From a checkpoint of a small mixture-of-experts model trained on Wikipedia.
Size: 10 layers, vocabulary 8192, 20.5M parameters.
Experts: 32 experts in each of 9 layers, 1 pick a token, a sigmoid router.
Training: a variant of SOAP for the experts, 386M tokens, 6427 steps.
Below are experts of layer 6 (counted from 0) of a mixture-of-experts language model. Rows are named router (the router's row for the expert), gate (a neuron's input weights, with its number), up (a neuron's input weights, with its number), down (a neuron's output weights, with its number) and show model dimensions 0-127. Each number is 500 + 50 x the weight over its row's rms, rounded and kept within 0 to 999. Numbers have three digits each.
Before each expert's rows: a language model's description of what the expert responds to. This comes from a sample of Wikipedia text that the model never trained on.

# expert 26
Description: Single consonants or short pieces deep inside words, especially n as in freque-n-cies, Tech-n-ologies, followed by suffixes like -s, -ation.
router:569536449450464525515461554542531454454437425492490493521592555554498501462511513527460516487519467529527486467560528522536470396540554516532560490555472649469562541452616565529510462543532573507523412530525455365580469475526448555500450446461461579433389546488405468437606468562452473503524557459472461453516504525530543476407473467453541469596447578500517478482495461508463489587489
gate2:524506486431452510560510491438585511453460484449543496508482608486451533606484460541404591483442450551543478478497359519452627540462598507499552450481466484455485529457402575502509491459450479437518473550426484471416567462541459455537528498504498538493536503436468501530456489570469465575520472503524469476493498532427523529480441535520488608541446596566511511561498455545437351530422
up2:569502432536553512472423539504489481525539477526557412380554439511522655467386548546562437472510504582510527537580505427414443544581552475442539552597503537529470431518527509540564539466415447544537455600518460512554423401475492556503465542461527498415474608576533460461432530434488479529564504495479463522537558492501467506472532474448540462501496577460506504519559542518482546484487
down2:479510518620511494507439531461509475554540483503526500591449476475525511447511519404575418437473535432517563438396496515486470520493483468438525514497646505507521475509535467537494535464485550509464565532544450489518467500460515570538479574509550492410441380456586410464511516535545594518464477471498500638582447495604460521476417554550564510530551525449429525518587562462491425462425
gate3:562501510413547519579492554472554556447441453524450448347549547526447539504459485502534462546438496527515557554512521531494538528471478521486574496522461417520584605495590606452458487495557512524446451542390461530540528536512465465504493501530485440517451639476439429460473478551497513525491529500471552506476509554514546537532482569421589486553380575549516471592494480512574575590462
up3:515399492583528566622432535434546503521563512592525463491566461522457536489494592489444473517514467576619435472518490433456462473554538543501538581515503546521549491525587536504529499532560559519537502450490468568516531483513407479476474463473522480567471534443454416496498366415503537554500517516540402541367561469532535485588511565512530422459486466516500473420394533469468501450467
down3:518522505491584612589482470490525500514433464494460566430484459477490515442561488510474505431553540523480501525600487555453513509487413492476470461536527594452601439565490414535523524519454498463480530514524481383543467362411531562547481525512518489460500485406545399574447503450545530552507505604512541525524492532461591489485504616548503549471513528464503619451573519441560453463421
gate4:419455502540485436489489599469410577484471467608415505505460495587455566531457494423518483509551513570513508582449421487443478579496585515585536657422449490541537515516485545482435437520472526510521419465540466430507463524535470499435382461529611538516540501506511535563594545495509527496502504463457451466549468527480570517475500505499491521538495494634500452490489539450552432523600
up4:404461553475476523508463436500425578514492506401512516489509420463479487436608492413590483573427496543556574532447539516490549501516519494556482461533548589509465541492488506536615483455539447608500457578470567461498491534492580544524553412546522494412485488604460517575509522448493555466468544561487436477491535492485525504445498544538516563589521486563611459597571597509467537444543
down4:550497484556460526434453441538417503475510411456515572578532492492461525460594527481609567451428596398530459465523583461529491631521468586596479490495420559413472480438480481550515516486499484470451565486440452503536509449584492499514485467375402491494454508456484506524441389439514556482518476440490508411640477469486525466522569512501504503466484502551544521526558503541527552485521
gate5:498474555548387498542552535481503469488503474441540500420429472548602492460562499568456534555518583467533511490464516512571519414499549559505513523418381477424551523520584476508414496543493488484582561496542489500443509496463395554495452534505449573514546550520468461481514520461529411445460521461588499569442494456511483437492571433440351526527455459498551528493586482365499499418538
up5:555569560482565578515487508575505485615493533520455416576521479417473508492498536498507424509511544545453550519511517520465521459500534409478467473558611507532399458514493517542481568544525596480518352473469485396607493530532516482568588468449491414462521466486541530474506567512472510498443450537481539475482554556416571552399476527560597435530528522504450439504387543479482546544538
down5:585456464569438473501450496593523519548560516466557545621478466527513483506521569523516549582539518519494428477543521459491555468590510547444483473505538586562340513481553456453475479395453574454513481506481439457479497575485463498469561517500646426471404500529540379524394490576532475510525476558414472490469525553482460506473470553434553470530553510545545552500473466534538508567521
gate6:459544490479522496532521611531527528514514479453407470566541550393396504508582455498509509465477562522493515384425405563542536517469512523584539434493505527510469590512476658427467491627458477565497514489479512443480495538551462457561490532571460515499563420416403542503477501518540578514506581435485507538452515573537544518502444484464445527493487541446419483514554418503500499585444
up6:482544562548459569522465437520501384538520555465398503567489529407586493566480527492535503497510491501518484515563474567575548486560494512456473446514501598473528447563506495478453526512484494489522489506458406599483492507345510457529366513504503622496560561455649489422481473491541458506553523548502527438449480549488439428480480601478504579536545473536496532494551535427547543571492
down6:498449461395504486579516554505573449477514626435501529608468509383554541443528449600542535498532489434572472471509410500514518543472503518530587525492547512515450472548413506502436492537462455487498516515531502529532463554524541393475422567503522474566498506510502479470546557497573499432382576558510523494490410496482499427500500436532504520506541458560604589432515594437407561479447
gate7:459468306459528474492471491509502527489459447424545473464469451503478566503494505579519516474490540573586543423471591445450473445451399533494585504587405557595496541479458496477553521461545603557566438540466565505484577479507580470534419506518487402496494546468473447516513468563442479526471521429544529521489494490490493469452546504457490566439499521468420608493520491542525548621485
up7:624489614466517517520492546499525573530567554536501498483420539417587512507496498469565517578480541412503497438481465481523535462522579483613443502557454427413481504539552545492531489477484531487468515463529561545541584508562501536502527580549465572491535484497581541564489616525471495489456549558543586497469505469484625390387502517514536449420512392475536519549585527536468494541515
down7:558452563590453391485608526497498487600411495472627524581574522575463613395479523493400515491541505417461457502530402475502499520531538549355582458493489456522615499535451556491491510496556418499443521513512482488494521410487458551564529419464472466443523491480499495503448535510575469547516485419473411452459505543515580505515503498542496482477552513546496440483497481519473470532546
gate8:532484445573456432599521521445539504551479525567574535400516443477530483530486524446459449483554538491434436524511508470479539575469451547553522576364527494497577543560544544557443421474453473589541495600448548465490461514530534524515458352476450568471533466471497494524444422374461620485439531538463498428514542505512496511513554537563465531447511510501534514432409522518485444435445
up8:555491508524554439554457490495480552420646525552475564406324499499458492519486469603553578504534490507472523519551468516560458465393493466601510549511599491533504460472487537525498499536468478558524564507458541552503465553470531490516451516520548491473529495508536500493479456488481543439519513459551494560349503504469407456495573498488542422449570485545600401412525529392506500469518
down8:508551535456490480426490452472547551429540468515547650523491393547520582447513547448547458546531371491402625548424532507499452510511420510604465508518487484500497514512480441487566509418456523537487506553346550526508441518468534416446469471530524424431552518501411487492500412483507526413455501494448489516530530535602530506488559522548452464482438489550522501476447566483550489449469
gate9:522517498432435472456481528550476547507497502556488454526445423519467589524561478506527548452456434477436400503461515513535574524512490476444514498485515582453454442486477460498541544541420464463524436519595447393585521620471559431502528494480457559455405459495595429537466460495545443443496601471537581458596533616551473458473515490454553523477387584516469482476477459414500556447475
up9:570511561509489497455470460545476448506536472427458569411453424429476521514486600516476554502471581548456600531524482457414562561443525510521497439526528550545478530475471480554471455558521598576408430502450542429442512508546517551578538407557522439593530401435524532501517542530458437554476448430449499475473502510525500539468457467453526485567374443481485442391464417537492519567459
down9:393613436474513490531518434544512495463490507503405463460473557525480455456434459459512544479498523486445366465544469540575443563478441489529519565466515534373438481513447444534481483575592528425626503521428492471543493529578543444578554491412424529464400507496522442505460450502533479495424519474554471477489462496447403447522518528530564515436456563470500484454373483489439500505486
gate10:565616494484525494526513458486409470532458507497423452493475499486461552616548500448508513485474437513538473520554483502494598496531450553588549515512500425482559469459536574411443425509601551468527486538510478440517399463545472458538411530511611598474470467492480473530500470517540492453541439599531527436422496446519367605430517586513542523529523513547585498589451520485428519484475
up10:421513436534491452486442476562547532499489526451542491505519583430509535489574542434458411468529577534550512567486481486486611423485468488428478565461594503574388579576552447535445489511479589564527510442541514488630514579407556436443509539565467442527543560566570457396457479506518436554474515500468552576424518446477540486536501543488501476421509571510465559515536486523506452510540
down10:528636617488515542474461463548493561508394480446482544540584478485453517416500552429467437431465488401491475527444455450627480546513525537487442396548482621441498440514510558499451521496525507507537550490418614508524658482545460526475465500496514458489499447513533458446504513520474519436553517409538583507496561483530498552551508499488490476490469543494510579420548472465450430469447
gate11:470546536515516443485493490561441516469433450539536456485448538394495550456481524532486556509451607537520431552498456486541478450603451514564604494520538570557573537502461526576474529567517547648511538480495469462528567521503437527524474594463467443454574549461645595528493430554422479466537524454504549522478487595539509447442477523500550444540425498467409496508486478537549444451421
up11:547520507465443503567488479536492455442461518616498548497489538563450480585481558525428487463432505479542418486462383504557446546553488385434469418446500559490447496496471421556501492490412588385537473560581486549509470561612536591481479519569536557507478617610540533456478456523515491540497555419552504475515494521576549533521463488520480523451477520462482561519408425437505480516465
down11:521519528537506546578466505585511451404511553478492501523543500515505453487475541580613430523420394443450501588530527532468603481447492432527501536467476545571444443598482468442496500469492546554473531462442444550554454376522474525446508518583462496607511537489509483554507437462412460452429508419448370519535461451549562539545531523475494468480547436539561601515586474535483467494483
gate12:533544447550574455457489481468592525496451519461538424408441471476551456548484402487519511551501546571493525564499500563669471527505493470460555623389458515564513484521578486482467537489544457561461450538476494457514527430550465475546479569481532538481488594508494573488494532518523392499477510444444635606511536527485474571475508543444504526551596554501526549563506528403500525558473
up12:592432528535480448502435520454442595452404510502462464543425520534529559459488600567495393463484436425478532491477420465573514555495556449419464658530505608531522394489570554482507482438443510464579490514466501497536406388455414428472470510468485459497568511528513578476488508433520495476473486452588526469491566482523579530446512540480494523563416496528493499493519471465450474474484
down12:478528539498509455452518462468450478460529432510445455502466488448497555469424505490489468384377532534536589573537560521477533469399544464550510491576517506562492504549529445527577463510536513482604478487553499556595448484486444539541542530510568536471558522552600499474560519485558452434485558537451558534475550533489572455417483476445558369491650391507484539495429477455432457461504

# expert 15
Description: Pieces inside foreign or transliterated personal and place names, e.g. Ye-le-na, Ye-re-van, Ma-j-umder, Ž-y-drūnas, often in sports tables.
router:444521543500459483583538567462497499495556623516486475588478499539493556497529533501499483511424551541387466453530565574470550533444454451559515466571458456459605468561437521544497481566502468510459481684546507474559472532499514459506424462479542511432473561524508472511501432505430495476505563548489521497507481515511495546427451493497473569507403602494594478460566574601444467617442
gate1:451453413521559457497467529461491474554485547496467462517450431467531472468620509519514492435510478454445560491567490527489527543503559435554547547472448569516487539518525500511474441476517512509506350460529486482620506502445457517484473523550584472477482379447592505453609429484523489499408405397576473544545508391562533479524535539413377507481537550492538507516423479491500402554498
up1:487520543580553578420456572562500512507508559488517465497538486484461506498565527477493488531423461509538516509516459482496531526527505558653432604531354488504592556480491493526432526454506416548439436495513555570474565469510489551457465469535482394445405498499557490421475459525379469569521424424546510451386548488461511543625509513484487519432490477440539514527558537476460507470556
down1:427505599475501487596398486442443381500538388526541540469483414528472455506505522453518543507517497533620529514529475498441496489454540477521444463462529448583500410503541504396506455413507534516533533487494487461506549533476374421528429477490471459509568463408585542509533510534409437531597512582546501566499503544525474453554564564427491527442513554464514482544572560482514574437526
gate2:451558597554547466514462526568444500493555543534418429558602535550518505448474537580520479500443525477452558440542449543521527476527452474474493571494547479405562408467489440458444603574551455397578591493497486447485485509419509482461440497389433488500448550470485509562508444547484499471525584516494497520504424458528484563449475587520523612560449454428398499425532506460531554485511
up2:515484492514497480604521530443548452553395516517534443504588549427517415451469488397454553443437564510582442532553422449363547513533524492480546480535531524469429545485506509519548611413522514505448453442575494438526497545469487524537447502538486516489385522475503478537491416468480602494508483567600548517543537419537543470499497594506521588446517437414458480568541439542468460526524
down2:462498530569472494476492429464505473519501516493465474418483497615517512445661444588556502480437566450560479514475493526404476504624446442562473447482505425552493576486581558488504501582541554532571437451368499528496546488520508534598523543481481560463498561511540447594505438529503466426489453457509462526473443532492553486489526511535534543572508482422504558395592474432482569516536
gate3:447483514547406539569467539427498472522488438441548568473431459468450509503543548518453551495497561454462421454500505615508465461507505493601532418540465535480399496487537491514521461419446486443567532524569551491581556511546483367468612468576466489447460513571505542550474582529431472451409479497520457404536501480473491464462497475444421533577537538453485570494544620529556438458527
up3:371500500474442450605393521535456463507435530417482491512555555424472592588530506483518474518504518504524543506478486502489598492506453502506555497498538525531581352441445543505462464568480515489481529430450445538517549485530509537521513422535475492470431497510541446513484466469526437560508591511528519489425570458519479435525505591456542546505494575463538329496553542446420397463573
down3:457489540468488585539536456513555404439533565521496573626613545526482506489528520538499432510522446588593474506521467418457553463533463508565457512437506475489532627455514484538524427479524509565489517434467476448483443441466491489476496485463552578453507526516557396569508476446618526501558492499504538422532488552422536483536459430418552491456442548538514446655504502480576478555460
gate4:536492618472473487461529568498561539622476488525514543565543574479428492511461547492448495492512482512544503382485557532530429438577561508550503533498535490453489519506426493527474510509559613474510440520455511438578507488451587553464513394544486579460470544533524556572445517445411584446471440463443505511530454476575575423382498539508484529483542466497575531598486406513503606492536
up4:521567557534558447478522522423548512498467468495512552550467482470548541513444506476493541408518522479384487424491485594456427469504525534538437561451488541477429557501497519534392474460430528504524420485483542500547630449508546539513465455512538473505494523578492499408602514542611485448502592460547559552429440395622482503498481416503514535464444429446531555553546520473559448465409
down4:523486457583552462486536477580485579551570555509477575563513421429534430489512520498495502438374489479459509441507550488538475511484521454554464506576527501504455578461481629448481588454512489515481520584434501548492546447536492608545428447515543437526448517564491494524530587487515514509469518488534470408543498422520456465450464625548554476555461532403519619518477530411454406544458
gate5:518411433524491591506479485543482539460551524645445583480487502577546433515622469430531405536528500451518568469452497507485545492489524517557554486555473451538467492406588468546504481575497491447489517510523584513546493656419544481559500446490484532454508469466469479506570525454458567559417556502439485482498479571538588500447583539479459568442552557467481498547592518429513494427504
up5:545530543424547514509516523465451487551484388466432498419477489540522458504588585501396481537539499527601504565461541561477483512486555525494500457535462506556486534537429516393509481378520428533488509468448531475466463464565515552414543410478484489588441380563492493460541526484452470486619505446470566463540550350572522470523412464448502506560487478446458428518564489448484500453499
down5:523509509433461579459512500553547496555570443517471467495411530576554550570499479429474551543561517473409579470550513472488467502507568519475501439591521523486554466530476548547550427593445490497538512593419468545514525568547442513549526383558484519512473505553510539582514445468477459518500467488455405516388483444516481514544573511450538546672498573568478568511540500469474439609474
gate6:457542576468450636534501518560513582470524492532409389495565480557558488557475545411554568473527536628403450543523510433510576487422458597513487516511536517530555479487543436419482571510512526545496571506562491522484539441471545460499502548520486492495496495527465523449430496574571469525447492523530422410439443528484509503511552431557518492599490513582518533476525551562411579417554
up6:471517471520472551380578471578432404501496480435474479511472528458486477486480404567564599452494500497485582529516442568498493496519526490509539498543462478402484604420506484551499525635500441371420472515503545547564490584476504550556429470528607499510564576535543511482576569516558488527508478501547488396532436546475556433527456471489532434401514535512562480420482501551505459498514
down6:523467521531531511510504547466478476517468507569512493586487553407540492390589445498508471583536482421519606516556509511492532459608544458511563506542487516526400431492531528525489478471424547507483508470544620537502511455587595534470587442496577511497549433452443559509489522469510505489508481385561501510506502526457533526341494460475523511517353527478580516474638528511454469501472
gate7:505557472540523523513509552490473434526475512494504548478451453455470548471528453571405449538611466515533476462496463626546524418462496556485594514537574486407569455530504558536486502416505618456568372544604456484474601504500565506544467457517539551576602517529545427415551568465483464482452548524503496464471492535486499392513478570428475552429527554536443470523476462550514464448505
up7:470578482505512508575502442446481530511524480578510445454402462521393502445439475544341501554614486486530559428490596548478542507529558468500571454478492508444552448522504497493653496466537542528542434472531477490596523522426508502549559583548487454528512449550466487531443612517484539504458426456456513522476532563508593473525567579442495543498534469531537493510473435484566539441592
down7:489495509510571594379450528453434556555538560610469478482500594574513499433455507615485494520498528511404525432493545601471519468478433560604535444463547525496510479507503483553562432466473608603523444495463481514635569475490535456563497474461502438480595451571459540510499451517514501523546412549442527470440497518390509487546499505578549546482507578477473464467507447504504509527464
gate8:557554490539484486490485461498505516485530550538409516412615543467523539502497466598478513480508501600489374426453434555503536433518563628582476503507527446535463493492529500501455535630575524441518509512528486485385492615487508455397552510510482505484511514451568454432450506485513601408470374541488483525532604431516522567483489546538505516527506542515507437440501481451498507446561
up8:524455483477501469597532456556455533507503506480479511458433435445512444501526600425532492569496523463497504583515448481535519580486579447481480556537537460414464487576556468501547484462432497581543525363579521515499521466564502448579553535493487428524458534433484603497562541517521483560503530509381416561526480648445583571553430482506479575460537477566526529565518521472599485537498
down8:416382584485568541560462514508439480502593543535530443571587482635536497484549510478582499481574464470484489532514568440510558460472400514581550479522455463521495453529425513554560494596511413492485494539480494474503439480599577457494498449497426463468498471505593597553539554450526501411485467397498476489496520489485593507519559481471592498525469487460531472422587471489510421485438
gate9:566561674439528528497458499544512461476512464495449479565558504513581461421535510484541547516569526537513538435476482503478450577486555468519542450509504518493574448416413487489459488544478461513498487540426489528556453483478515491508578492504489440441547466453463555435561535560468447533490514521470557506630496508467510596407340537474562500469467433524595561431454545463423477575416
up9:534481436606504533509455551540495516399495526528421509520442508512521396467484423461608412531446430532462405463524553503561457455400457504524414512523527514522498463487521445542454456506490490433553416532395412501430469488513467402474405542529411460403543502612516495500458456462525519452513498510471486520524541522420543498535481489430460500527537419499509548498501533421454396400467
down9:548444427566472437563436497451434506534578593584549556571488427456502522455551552551490485559550486481575494506524465468534510532618529434471549441445480622473537536484447459467504584489396474366527586555556531470463491506430458601464518416508484554522453480498530542431562532475525531534505464531523458582519420462517454505502563460511376467432510501494476478505538475505520587495520
gate10:492629507472431491541493531513454565498568472533486496534531466449492533536500417603434484570537518524481557468462511547558514565473414531503505509557508496486523392488469549513484546497574483550359480558475521482554568497528498554473496461435485581526547442652498505468576403581526457536501480444502506433539475524378575506509489588489546563555547547603522535477568442509572468451492
up10:525618562500471527599476493512554403444539502525559477441424461450462510466432495582476483463508535513475506537502431421519519534522458424508531512605535483468457543419541507510515497450404488388510511380525530592499509554381499502466605418476485628514462465490531482565559451477483528600570445470481498415499448530476466520479493509432529539499578524478475469436460507431463495418456
down10:484557500507538478508453482535449577535519486562572442448461466452467477482530432484591460463544535401404581468492497469444459456577512513362468540469544554470489502507498466502554406482447569509557444407576440567522506516502409518440444527496495529419397457567578506551499502566492622507512468469593501547575564567505504503552474616502543511488502454533518507437495411497469482438543
gate11:473456572514568454489473409585428468448522442472525501471499490487391515418504395530393614475445516456453516526570519495463490490484559383482544448516519536451524468560394475490563609519477505485567459451578419471551512511442500480479487518495498532415515485572549589494537427494584490500489450427571467555428435562382453543501534526498516479472552512548498549458435452463434523507493
up11:556561484522523492536460547628467442490453507503501531472512442559470539607518399501466488524325559532517400464444536574427478510484486405556522508379537579548559529574544458603546521575555503488543479556541498493465492486521422429515508524504501524503466484476547466573557480538487532490533425470505578490565482511574451482505464480513542436493464574551513443429439458540425590521480
down11:537497484518448438407498506408530490471517470516434496490501468479423467510414465520507510581496498586451454623517471498598511554464448478560511509539534524510452445493397553501507522575500567580507473560412562555590504468602520506568440393584475487534496550529587585488508445558544466466491487523388533507549539425524388458461470511575486460499471522501480459456582416471509461583504

# expert 5
Description: Final word pieces, mostly plural -s and noun endings like -ation, -ment, -ions, -ović, closing names and nouns before commas or parentheses.
router:572528548496432471596496577455559493457563445494505581503501510581467467471577543480484578494453563523444474552466598480455462462497528447521460496505462484454479444478485472575452543506545434480449414562481422427548556411450519505455433485460538527490369625497395471474538423484517444514542552493481465551486488593429530500461423495437386472525476521571523508564547527575483470512421
gate9:451594527575391580440550536429524425500451552513476475479513452451421551519581532422460502552522443525559477552435435447506474483469605410523599635527518546491493438454428500450478535550503487417519447446461519518535456469500505503570479441459476462587514628531513472523546527437508525569540473573427528548569557474466509537471536490457503541504484421472532443520463468535514404562474
up9:476573439473517577518425462456531550504466444465572628461511469547486395491488527497481480469506496484554547435463518509581475533502425519469489418542542479559448474572569439458538531462571411559427500505529603488516520546458512487530588551468481497451572436619566458438493435418505457453497513399558512482528454558514417493531516498495545483592511504572540588509443553583462557426541
down9:504509441488498539509492536554486539496537462482530458524403515575389460553504580450426550440463530513472545449466533526556448498457467432499471490456449525448480500544485466435583478488539449564436536512533501471451546487437464532441601539526457420439491435593533372541523369462462484439491600475516447514471502517571499490503508487407493440518547501570439527607548477592547551427615
gate10:496512556516562486553575446406514485540545612516477522501630525528516511520464398476490506435507477474526456496488404534517549470531476506461522513463570502480558523515534464399495514506454385434421484497500445440499478561472569495510471502448575450381551504403561508550551491448577512506472586482492447450488471536564618536551517571486476467533574536443427406515436412485592446530496
up10:515539565529515469552571521398455365510592485459503532546508399498467513531551461523547457531526464505515435432550450484518493517452493573568511549485572512495560448435430410485566545503506432454443484514474417498506489490380508486500502542511551511583522521493545443538568425462429547516479569373459415460485463531463589470516511581467454496524446457478427516392543519446528411460430
down10:479466457474421510520351448510514430557452536465500549520492536518597528423350497465578472540520545512483495562406471521481474511433458560527452530551514453506467580511509535461490493479559540522458523508445491511495471481355423531404430531562462527458509563502434569444482419518483460552459429517482545529503503567612501524417494496502521422554595526447544457535539490568434549522433
gate11:458456470509420524428611625522563576494553537471556529510517473488580476404444515500464498466479485476494578504527472519480496497508526548473470485461451526474461496497545623507488637570571491578467522529408517455473543440558492500454501548467496476589474502479537548497495538492431506501478389474464497545444490539419529579454505503582414410531523466410497477376428581514567454440446
up11:450523485494452405480468480539456520602487457643552509476454472477428432471557415523537415475541492507530474613424421533564510566460441459449479518521510567499545426536507524432483494454527470514558420536504561457542454510521511490541541549501462505523384479414488424476452430560512453436493472519440524498415473343461604450507519523521489597541438515473452567441469480504507485493540
down11:490522364556443486438527504559501408411539563485470605458468512528387568553427462618572461533422596492440550616432472603510541484518612422459463505556589532503510428525522463444511472503511487521462494535543495442443449503536518495422490576545488427508518459521496487487571529540541489535518436488447477419522507503510515508555534482580459514554511517571489533501490588463510455542533
gate12:499550515453574481422590470604454526493501459470489525473520440501605462417522512504459582488533502425427488473417467476580527442538510561505497485514544517427494489513564528417527458583493448471521415529608566556498486464463526438493422545487531487491495513463545409396558539496452531544534520587437633456519557512484490474580481538447590396395460482430489481510542489452493472437456
up12:532411487482554445445411546429438482476469448413505426546575393532436433513558602535525467479501505468546575467496510484512489531516452540558496438436580425543505514378466512445491462409490504444467528488512487509439447512482440487520423448430511414516548420469565380501514494541476530521581474549535492468518554467510533483527514574520585450483473462531513587514410403431499517460595
down12:582531530531518487533486491488447426525553420558496485533531553456440372433430528488511394535421529579510449475514540528509482419539548532504531502520509380526526516476559470514478567501433523449496599411504363528459484569537522499462477459496574505538514456512487496584477456438449536506390412407504530525516446471517555523498433495594501536472452526582606504500477520551501580541590
gate13:468488562493571484478446483493556529557503589565482557388586514499603531441484502498486458418603481569408459447471451400588455532566539539479468494464487466500557631509565431474485494500505548457549549553543500508523494522480529504476510486566432446489521436445515413531455464418549431530512546582463498461540506530467399492456538485442533541451502484587525493450475532482446430488647
up13:477423476562553559530497562437463541514463526482443543560475499605622529453510507441560460476550483488429458483542464540467504510594460633637560474499442463480535541565521421470606608521592520476454549472540480534537551523548504549395484500533543476476521445491465424444483513409494448478463543514549527471454508601483483459480553492480446537452439489531458495447415542474405454481491
down13:509454479566427553521516518520465340530530578560462428468485522616428431583489512554474501509530489448451567462488525402462438494442542426425441511470491520471484562494431467488524487456539425453534513550508517479482417546507466432475523481510497390494498595554605451545439512544490406462484529496478421487605449462484501492533524578465506574562516480554485493615421567500493501449468
gate14:566553456476528556450530529514524431450539500447416530566449476540547440534475456495418389583474472467491441554403477487536481418456516564486489597523566582513521591580510396513543543399521527543454542409509491567451464485532515462531435558476468487526484519518514457344526513460469419533492515533423599504537541517470536508566456460560497511462487534537494612542507537413521481548469
up14:506564424535583571491393546501581494482445534483605485473546542400440430528482405427520536488454496495529469491484485417459495458423466448445587434521493489487438434483504511558486593551395485470442527505464557540489449503516374416560535535546499461392439497528504506529510494414489488513488434422533472397519449489487586469540513408492486505530490496415528519503450496450452438427539
down14:367627511453499494461459524515557482426448588507541511546524427476433483524618560479488430479533538485488445470569561500561435580397452503505508539528477504552513417485466490580523521487464527401540509514614476491494510391508486495455502502543470480491410543537476570561518524506534478477438466479532480575587563483568579554466572490531571505477419490430530520594540448517565482463431
gate15:548510545469418486510542510535463551517565516434484507527557564556485427530437549568474492537490511544442584552545532520544500547514464508463397491489389415518539542482484394505480437479587445511525531569391476631543491526479627561505466433556530419456489455488559547495512539513495426478506444499484558423450492654550426526409537512489478531466586560514535499491442496473470531491472
up15:537480557475436468450475467459528432444437491568517500382472502502419505451470460473474584467495442498455537460535531530457463461496515508427524494498528473520522554448479552555565463624516497559472503347551627539483491486532578472459583427500454492469409518509477541578431446446457480542470460566524488473578548587473511543408459460601486495579469498554514478480501540455564575616491
down15:558612534466476483445435545456545457618409495501473502444552570579502467510483454612487555508483521515510454486545477447427541451562487467511508482518513492489514477506489475499417478459481589431531392500420524531524410396509471506516469535526417497486531643438481604509495426507472354522563494531499569430449545523506487558584487477442519473465539455441495503479534531458565437563546
gate16:558546470492563545497491549494396548509472463436632482454543523480509484420540549448563579470391582524565501541543516499479346405497570534555615547459553460490507497525495517426431483460531558521524490447584467530438418505498499483521454603498433526516452486559533496522530499437493397484509446428496439426602549501544526466542445455472539519510532451483469484488395514506558471521504
up16:571464477493467559526508464545562530482421523459453570439496441553505487412539544502502383504512437506517552546514490517523462561433551496482525543531492415496522429529525524480548543445441354405496462438444559471551548511413433439489487502548582395467445481493563488481436530484395461486471532508440500509373487604491515562481467513591464482385456590469517513498455459471492521581491
down16:421574481548553517405444471464502536561505547461541493586525583389443540514546468498486478490452476470553494462564538513555572510494445483534487583563533470507495518496554459374487517517538547510495495611528459552502425454502402524487425479521532549500482507562482473483552419566469602560525486503474508607565484484536534458488515541520578447469535540469472535469639443496462476333444
gate17:395477440439473435471504495549439491462519489521592445509448514558462486521479509560449648567583525501448500555522518566430496395517456473449605426481508486560460589501503505483526556445440452515497519559555402524485594506480606502522497524444509488605383542529538485565500473505522558539572541495494506534466503525569459430516483466413479510485569536437389468496444525541424466474464
up17:518447551468542469500493543516660487556534514502476451447442490507489486491543504520522454566533452504525492461504499431531495548504527456570531499490566527487553432520483519508411409511453603542521521513487458429587411440509477510489499510580516484516639464381427446513478498571405590487563484499542485454439542538573401560389514475511576525541433555522507489437583542465579494418494
down17:493544493485466552452555447510562533445494437466462617493465469535498513530505534533533539588516562447367544524481559569463478517411501462518455438546472537542519621503459455409566543488535301459512428545551546541477528518446483466549506546482502508474497557564537553543509473502564458465491569563502577508523548460572454508452500459473576450517501482559416469562608514554440526480558
gate18:594485537482505462552473501455523480539492542568449518458462514501478494499580501532479390542611527463486441498498567505506476451451466547482380522529463512439460520560463515499594482497513486505531455497497437428496504472482519525461511413546493433540510455435535482435615335509470518547509470475499478473629531646476510600469516433416434521518531584536516537582570549426486498581486
up18:545467492487519486561433469499528389544495483462557497526529497462534425438511514486525474468514434477590409434495492500510516522634471546513551534464463491504361436519511556472516560519424518474404525504563532519505551545494462509520510590522444549543474466449548481387464458437493437457493478431431505454519601413539486413467498557513377576484583561611487513494497467520480466620517
down18:488471486561521409472494520475523420513508517657486498474514546489474497542524418405557534547506511567465472502428454501466474556465467490516571508493445471503528434493493487549582500408505458411417587463379572488432505440504426475468608569476567554501545395520476467452547505453543604477492433557550550500445503503446467400556489551461564517530399467489496474489510487521485509513616
gate19:555495483577483562494582520459519460533518438578430564545597483430445441460485538491464465520514454494525546574546537436558505465485474466602489504501477460548459460523469501555605518564449535477526521475533558522527585457445573591458505499558501490565519534441485422493563479460438565376586504584442598536519472608516518403507485530576523498573529442436548583458450514446528501512428
up19:446536499523410494510509533529515493506586620426475519487452586525548465513425526402481394425548453484440456527539477470496513481529539521569458508554478522582414531486518542587549484448493540507493422494509446542508554552400536430521509415532490579408503550394564484527518433488479503523526560504516488484592484430552487509510442499533458493584311521526535511477561536576448493516530
down19:489572510534507583457452514578472465554585541496525437575559414491445475415450497476438439555498541587552455557496494484469562415455472515544458408468497521470384545457448481547510421528499462527433564480561583562463489511570458411540527452516424560566505452571513426503516462447444468473577572504479499524468394602503448444487492509548531523502494408467467567409466508492571466465482